Experts of a small language model.
Size: 10 layers, width 384, vocabulary 5307, 125M parameters.
Experts: 64 experts in each of 8 layers, a shared expert of 192 neurons.
Training: a variant of Adam for the experts, 5003 steps.
Below are experts of layer 6 (counted from 0) of a mixture-of-experts language model. Rows are named router (the router's row for the expert) and show model dimensions 128-255. Each number is 500 + 50 x the weight over its row's rms, rounded and kept within 0 to 999. Numbers have three digits each.
After each expert's rows: a language model's description of what the expert responds to. This comes from a sample of Wikipedia text that the model never trained on.

# expert 27
router:528372491532459452507415568519532537448472493480479530510447488549441448499566535493523468456499391451525473425487513459416560527452502479519541520583440470425443583474607541532573542471514510466506502512479581543494502489425433451580527530550541547466448454517528526483437446550440527466479505545467538508610509490483465385529538433482508519495513485487541508517455528572575516456466
Description: List dashes and p-pieces. Line-initial dashes and pipes in infobox lists (Party:, Kingdom:) and p pieces within Indian place names, e.g. Ganes|p|ur, Churachand|p|ur.

# expert 31
router:522526423457472556516570454443462467492444570572449517418473449427483481519488520446469514477457450430403518446460467573620535477521559522502465531538499517521451488520428573566455557477535465514450471477478502432486541540428507515430480458492574483515528587480395557442526475508515495472424520555524410496594519514516478432552587539500473470535571422439414522600510582564492475536421
Description: Nouns after "the". Head words right after the, especially first, last, next, largest, same, and subject nouns like song, match, city.

# expert 49
router:472532603466553503443430492460435479483438502431474521523557528380533422474520545581554594491468480596484527510530531521481481430527373526483450452526440512532483503493492534450498461519565526486460439415489519439503458567482631626468548523391599498549585499476545488531589442494483477471515568479579569472446494480535520509503497480506569520530451538545529509571451455479425503422521
Description: Digits in large numbers. Digit pieces inside comma-grouped numbers and table figures like 7,3|50, plus words after and, e.g. and/or, and a, and four.

# expert 2
router:529392514504527501482460495492520576518479499560524473509512524410455407466511481554572533512445513478607558518461503540625489420480555477457496522409520427506494550521572506571491523482511593523501563526500495613531509462446461514619511466520453514519448494488531552542404453480518413505483518579540524537528502585566564511539423481472578463582533526477516396548548603591563421546533
Description: Table cells, word-initial fragments. Table cell labels after pipes (Sheet A, Title |) and word-initial pieces of nouns like medical, health, capabilities, vehicle.

# expert 15
router:521522538446566494547435462454575444544458503532511474447500461451565485478464536493541478502473470506457512435511476550475555536498456503459483502465507462506528499495497517580520586539531513540512518489458494596488430437450525475585449511554546479491470512499522422460437453609478494544532470482550540489564585605535519520479453540522503485542471506522567497437634528643552445616573
Description: Occupation nouns, conjunctions. Occupation nouns and the and joining them in biography leads, e.g. politician, producer, actress, author and actress, plus following of, that, who.

# expert 14
router:551554427529580521432567457500421526427505548473490530539527562476439515571460442512390544554478533536438547543439458485565423445500506511498490457601426489543548414559510533473441560514507503418465495483537520475470473543489433479462523540463512554518537481525422419444583501461449465458445534524508555499467431342419568538462495542485432445461491471449544480520470566365445575426457
Description: Pronouns and fixed phrases. Pronouns and phrase completions after prepositions such as in today, in turn, as well, at least, him, them, itself.

# expert 43
router:530392535495490487488450480456508576489397509485546601468520505512501491431569588574459557394454450459484513460457502582387527506391448505514540494537421534367549492491565566613531457572561470502448489507432599470515509510431585578508510536487476455474457471555591505558485469477468563439509419551534459490555499606428515431535508560541504547489455548553484588529652525604583457423544
Description: Words after person names. Verbs and tokens following a person's name or surname, such as was, wrote, stated, joined, scored, and surname pieces like -ović.

# expert 25
router:519433526440513545520529441434503525461537462358578587447496489520604567403556491521535523500537470462561520506460515515462539520542390465503441452514439500515488558603464548449497444549554475596466510529530503467466556450612549496453449516498479434499550485563508447479573529513466528446498517479580521448531451580453483459529476538488478580625434496530422536551527531527483429435566
Description: Periods and sentence ends. Full stops and closing punctuation ending sentences, citations and abbreviations like et al., i.e., m.p.h., 1989)., plus following line breaks.

# expert 9
router:504455600474531428451580494589418466521533444422438494500532508522512560571532447542425485542422541556405506607443524590464496590454459464425486563480499522548452500425457543504501512565497481479507462507414536397584489527537468526478547483437504478461614472546482501477531474550491517548491512513543489432438437513479463477395468547581538519484466484482511549504446438410518440511475
Description: Odd bytes, short words. Raw byte pieces in cuneiform or Chinese text, single letters inside names (Is|a|ac), digits in tables, and casual words like my, so, n't.

# expert 41
router:549471554538594466564528480589524399512472603439539502459501423545479538489502474542505540407460552526459480529484553564449423610461444419532497510506576615523517554480380380436538426409401439532466524490468509497481479509479479500538500561405533485452518499608392470539488514539565460528512487440509371522495564469464462472463458504484544574457526489536519598523465510449471589567546
Description: Spanish and Slavic names. Inner pieces of Spanish, Portuguese and Slavic names and words, often accented letters or z, such as Gonz-á-lez, Kos-ov-o, L-ope-z.

# expert 58
router:393439480471534458403515474475446592493633574477461544470463428447533438450524403529549555472510490472412577535521541572563483446569454511471453424512464439507475518500532502540498521626540509529412552541482490414546542417505465483527479514471531524499513559529562596596464518468478504491409507518517476630445488475473492541571566535541449467488546411618420563524498453498542450486503
Description: Time words and paragraph breaks. Time words such as years, months, later, since, as in later that year, plus line breaks ending paragraphs before new sections.

# expert 50
router:484530585520450514467515562482419600540437428428461442469508515474597453395577530577474573390488397496542562489586470458380526473460441479489453496541537505424486487473527473552530500583538566556445595524475576495504524550512506483555560429548527530542506450492450501593464437561513518491510520543465432503520533447506595516529506505514513469470439522561461548528544468576509465485608
Description: Personal name parts. Surnames and middle-name pieces following first names in people's names: Smith, Jones, McC, von, the (John the Evangelist).

# expert 52
router:546419558476518449480425445522404588489463457443522559450492560495431424484515489425501516502528454548455532449548466595478565512570424529446454522378404469468484527476528492514422498593546454500424522475535505520468503422446485516645477529493453482478459547523457520511487476537426478455468537517449455470497533562428569509521490519479593568503518585509502508511533541586563419506580
Description: Table separators and plural verbs. Pipes and dashes in fight-record and sports tables, numbers in scores, infobox fields like date: and zone:, and verbs such as were, are, include.

# expert 29
router:509485449535500499526473510533539594482502454589486442436455520570450507398558550557554494545468521512479552572489567457538501552440492445423493499503547445564498375496573455564576510540487458520411508481538604453517473546434440422567519500546472519565510466392502485531502471461571528489571487492514492505422512473509591435443559402459533437502500531567395594465570576455524549550509
Description: Proper-name continuations. Pieces continuing capitalized proper names and their common starts, such as Car-th-y, Gold-en, McLar-en, Carolina, Korea, Kong, often after St or Car.

# expert 11
router:484445531558514415499548578551568520487421527469563537459451489418565469532564580533553550457521516490525458441628587518399508526500473543534425454458471507382482488461517430564532434540556553587362522474430578573439498507529539572523445508523492430439478458596477479577564577498471552502491465500473490419569529540480509530517448558517577500522515565493448560503497537555548581481576
Description: Name-initial capitals. First capital or opening piece of a person's name, often Italian, Spanish or Latin American, in rosters and lists, such as M-ancosu, B-ettella, Al-berto.

# expert 53
router:492446495373518564454483568437462523574495549548498648439535484451533555482533498555532504477486367542461555452486508592372481508518399533497465513473443479465429556489506549480473462551552482476506512467519478534463521576458562464567565493485546491506448515548602543595438513542378541471406458515594496484526575569509476497431537532454441513511470555535475626512473500537543485422545
Description: Appositive articles. Articles and pronouns starting a phrase right after a comma, especially appositives describing a name, such as Lodge, a strong; Sun Amusement, a Japanese.

# expert 62
router:475530485420536527490475485516550523574450449383543504528431446421513462437561482454522505486471545508472424495606526449445492565534454492534415447403472482396439524502462535531439482503557460540540551442464547466541548444471353496534510475532379566536507462478435489516541517455515519531516521501482397466468413625487492510465528443464516574515523480460451531441533446435481544441488
Description: Codes and abbreviations. Capitalized codes and abbreviations in sports tables and lists, country codes like ITA, FIBA, FC, TOTAL, degree signs.

# expert 6
router:502459600590489492458503470484502449538463556462433489531518500470485425458533528470551463524479552502551510483486596518472483548530502470529483490434600581457427537478556514595449487474518591500515491509538487475587545567518505582388468513425415441577461425608487496596469446509522504556514486592494560529615459492481594500559461576514589465524459571498585418491467495509595445625524
Description: Mid-word Romance fragments. Inner and final pieces of proper names and loanwords, often French or accented, e.g. Compi-è-gne, Hurric-ane, Citro-ë-n, mac-O-S.

# expert 5
router:499558526577568612495518545474495513500477440570467490512484550484487546520531470500546465458500490554596487436461456403413499433429398448508501529557494509473517524594480467481547414499450549460485458469567549531405512553496536543487553427591495609515463539464517514602481497460457544488503531449527517584601598429520580476480590427533479566422568543509506503484493493546550427444514
Description: Place-name inner pieces. Middle and final word pieces inside English and foreign place names, such as Batter-se-a, Susqueh-ann-a, Hart-ford, Rotterd-am, -burgh.

# expert 13
router:435502426458478568504416473515547515485517420532468402538428420472564527521486534462546477539517512409524512515579558489625472483405530505459530483465530431419437449527440508552476557471507503451453514445485566502427522553465411450506529446613499490506552491365460576440479484510561573502540481460511469518409423461532527498498509494453439483534510395457486508460584454539437476467441
Description: Ordinals and measure units. Words after ordinals or numbers, such as and in 16th and 17th, unit pieces like m, km, hours, and articles before nouns.

# expert 7
router:517429489430451504535553511505548426592493543452485491361502521427468528411520547452453521438499532468533397466450460437531451596530534439540591560479586585547479566404464495583538525469516587413467465517526525588412490585508510544569502528466484484552495465484464421485449573468555531536538508580536393446509450568537525506455439442526561463487562578472505489461438508548516512562569
Description: Mid-word suffix pieces. Word-internal pieces and adjective suffixes like -ial, -ical, -ual, -ific, plus 'th' inside author and truth.

# expert 32
router:583544494618502516518456559521435554417491516582508505496503509553439448594486458481493560467503448529495584512455493567480462448402545469539481509515483465497580486588551517469533522493391467457475424466562490484516527428423591601475543559500430556475409522404596467518503405469471520455536553484495530597458556495443500509487542414384504539489489442494461488495483499498464518485419
Description: Mid-word consonant pieces. Word-internal pieces after W, St or Sch in names and words: Wrens, Wewers, www, Spitz, Smyslov, Walpole.

# expert 38
router:437457453472443513539611512483551485567564517485478445586504433437561570445443555523521410461528535493527512593454493501535412519533498517504479523494463424566449504409509512528618505424524458556527580520578503545505541537580474607526496581535532480481587518500486535470453605525581519587539476421588464535497430551596496463578516553544449510532567495527411396558461528536508481493552
Description: Noun suffix endings. Noun-ending pieces such as -as, -y, -ies, -ophy, -ics in technical words: datasets, synthase, therapy, sporophyte, parentheses.

# expert 34
router:493450467470484573560411515421496540551468478539488474493483458463469496505543494579471451530538469515557480379449559549417564444553467539514486483449484421395457554454440540631435465441582504520504483448492539549556471483473472518564496508478444413411424459502501451531431459543476562512459430538483501463598469595509564499559535526593529529502474543446474582451551549537536511496604
Description: Technical suffixes and symbols. Adjective endings like -ic in biology and chemistry text, plus symbols, foreign-script bytes, $, %, ° and sentence-start words such as These, Other, Similar.

# expert 23
router:454514574512529552541472528560562540573536438522517540417469454506464577525512520511555538532431510494575511431495526433565470462429509504509523469403529586509512503486450572516556611511489490584566577417584544503431594484454483493407512531491578593488440572469469523539528466575514524508474519473464532454475522481522588480452519444548432437525496490387472519554400554546483491489428
Description: Sports table headers. Words and pieces in sports and school contexts, especially table headers and career lists, such as Player, Statistics, School, Apps, Goals, Votes.

# expert 12
router:530537419507499470513510484582536543441456500475515411471460523553477437497474597425514555543574556492499505598450495453601576466490647508437563482458522472518605471533526455389485440482457448519509469474430472574505411423553516541452450535480446595559459463460520454443494551450533528501532427508430517571448526531545519443578555532424564497429524517586502480425495577497555593499479
Description: Mid-word name fragments. Short inner pieces of rare names and long words, plus small numbers in tables, e.g. tat-u-us, tur-qu-oise, Pad-illa, Vir-g-il.

# expert 45
router:546567454533570493403483476493544436508464469474517447461539508522489529474489505532547528516511434546379461413430510493531577606559475416492487466497439488575502526531563520559514489530543459410477521488466489505471531489475456487493445535467538525459584525589490484516566541504481536531407578431545571582538521417469454463491527499555477428518476423424603539617473515419412415488485
Description: Relative pronouns, clause starts. Relative and demonstrative pronouns beginning a clause, especially which after by or for, also that, where, it, he, and table pipes.

# expert 8
router:535456497497456572502412555464489546465544578535516467441513591540437478428502554500479535559563514568487447442445488450481538550577537543519514591474478563537556550547630443495581487475480492458474504529521527608460476434493453495527513480579460522529466407471524432566423521493431545518436492496421471509503455478512550427516578484507480496402495588469535471462500474478427462388477
Description: Place-name pieces. Parts of country, state and city names, often after New, South or North: York, Carolina, Zealand, Arizona, Norwegian.

# expert 60
router:488453493545534451471517482395403576539528557553513519500487542525391452494557510539498454540537417476525416462463472583425564503542464539569547561473451566499412573477576520531516501489521503480450545495456563486518439459453507489560544492470525385482451538607493484545440496509452451458461506546585422457534510563450524497524501612568496500478577593580467529552599540588473489419549
Description: Plural noun endings. Plural suffixes and plural nouns such as -s, -es, -ities, -ions, children, films, students, usually before in, and, were, are.

# expert 63
router:571533541500423531528467545502526486456518461476484547586503444594506526445435509448437514560472542499576494493490388448553475462542538580521530451484574491476511564459595556477390454493470521533531489478533442532546488528632494460435427558537420550504407527465577468442466504422503550548453446558551583466452478553450455603527497519420514452595475503508542381453472418548518508562512
Description: Word pieces after prefixes. Middle pieces of words after prefixes like imp-, pr-, dist-, such as imp|et|us, imp|ul|sive, priv|ile|ges, Elect|ric|al.

# expert 3
router:480555479521555487524407538447542537463500531546479474418409584512584428535456512576489505468492476537548531523450489495539535474425508544441604493502453504456571491495529481477473409514534466511417423538521550472527471559467550444615475558563549468465537505447522442567393495450533464541517483558500510455464498503553477517540525508526550430507481544626472477478598570629494580561516
Description: Compound and suffix pieces. Word-final pieces that finish compounds or add suffixes, such as door|step, sand|stones, brack|ish, balanc|ing, flood|ed, fire|power.

# expert 55
router:448544476492531456550512456529458399510480505519527530532529478553497419610460471497471518535421480493566562567451534522514501437528497409587476448548422511455528469548457533520539501490480467537608545539548429472599486519548507433416478515520456562462519428534552517492546535514521471504559473491440506469506438478449502556472487526549484492530492431505509443529483464467450553473435
Description: Mid-word pieces of common words. Second pieces of ordinary split words like g|adgets, m|argin, stud|ies, comp|onent, young|er, which usually take -ing, -er, -ed after.

# expert 1
router:533486488567474481508562420641471457468533436461456510533446560546461505445598585486514508518498606529494546507541450500473430565444513457467471506471487529571412506445436475536560420505482508468508518436562533512428530485447432507522550484535474507491496425488461514473530573425471436511473486527406444513486446455498498503511457521483579535434510435541459504469442478469468623512530
Description: Names, ages, non-Latin bytes. Capital-letter pieces opening proper names, ages in birth/death lines, and byte pieces of accented or CJK characters, e.g. Le H|avre, (aged 3|6.

# expert 40
router:558413411480445543569468592455410501524465557506497513435465561471507482469548455519551470465473342429497533481486510486417563498483372539467432549396435445437447489463460565515523444615592440553485580467467512507505465543426490531565570542550512471524442549498439573608522435549442484474505529462612526580472493561476550534434486567601457544521500503499446579447485516550505479490496
Description: Table cells and results. Cells in sports and results tables, especially the O of KO and TKO, pipes, scores, and line breaks ending list items.

# expert 20
router:516491490426484546550494530428486500464455552474458537491522571506521537472498510510549514495489425468480532452448551563390529464532342547498446512449408468408485567421506592552490440558557422526497503414486531498505447540389537513506550569513531407511445471580496568507515499562403570457441504473560507471495518587444507474483476551561479512509521510584465572417539548508540454475537
Description: Names, CJK, symbol text. Tokens inside CJK text, Latin binomial names, LaTeX and table rows; also first names like Charles, Edward, Thomas.

# expert 17
router:453432537433484522471452396445455442474497482501488505513572506441468563497457407563557500525449511562464503434532489510506503520598397551556523575526494515580416484453544456418514470527531530484495542511437454451458512527533501509517483531444594451411565566567595483492607515579464418508481499504546512557514491442611436482543422491538406498514545499481508570558521463412475506432525
Description: Clause-linking words. Conjunctions, prepositions and linkers that start a new clause or phrase mid-sentence, such as and, as, with, while, including, although, because.

# expert 61
router:475430476452550390486483449483500499477484471429456589514500504459558525572541493479521451547545489507588430446567470475475528459574464465526466440457485487511412516518483507520436517524499598587514553478397457541595497490530463420534562580499511460447514425574510523424423558555457529526481515516465543506503502565602434444522457529558505549527453557470470495419518525512404466582459
Description: Scientific infobox units. Unit symbols, coordinates, and values in science or data infoboxes and tables: °N, ″E, kJ, M☉, sq, UTC, °F.

# expert 37
router:504479463461490429522445557455549467497438502607465462423499553441456571494518573416484429478555514511528423469484453479506557631510506519524546562520616464483553519506479495608538554460525491549510559530506529559487558487433502434593504510482490443469450518568438565562460394539413494514469545536424369455591451551503537482448513579603541546519533500431536431595597552607585457535530
Description: Institution name words. Words inside names of organizations and bodies after National, United States, World: Court, Council, Association, Festival, Navy, Library.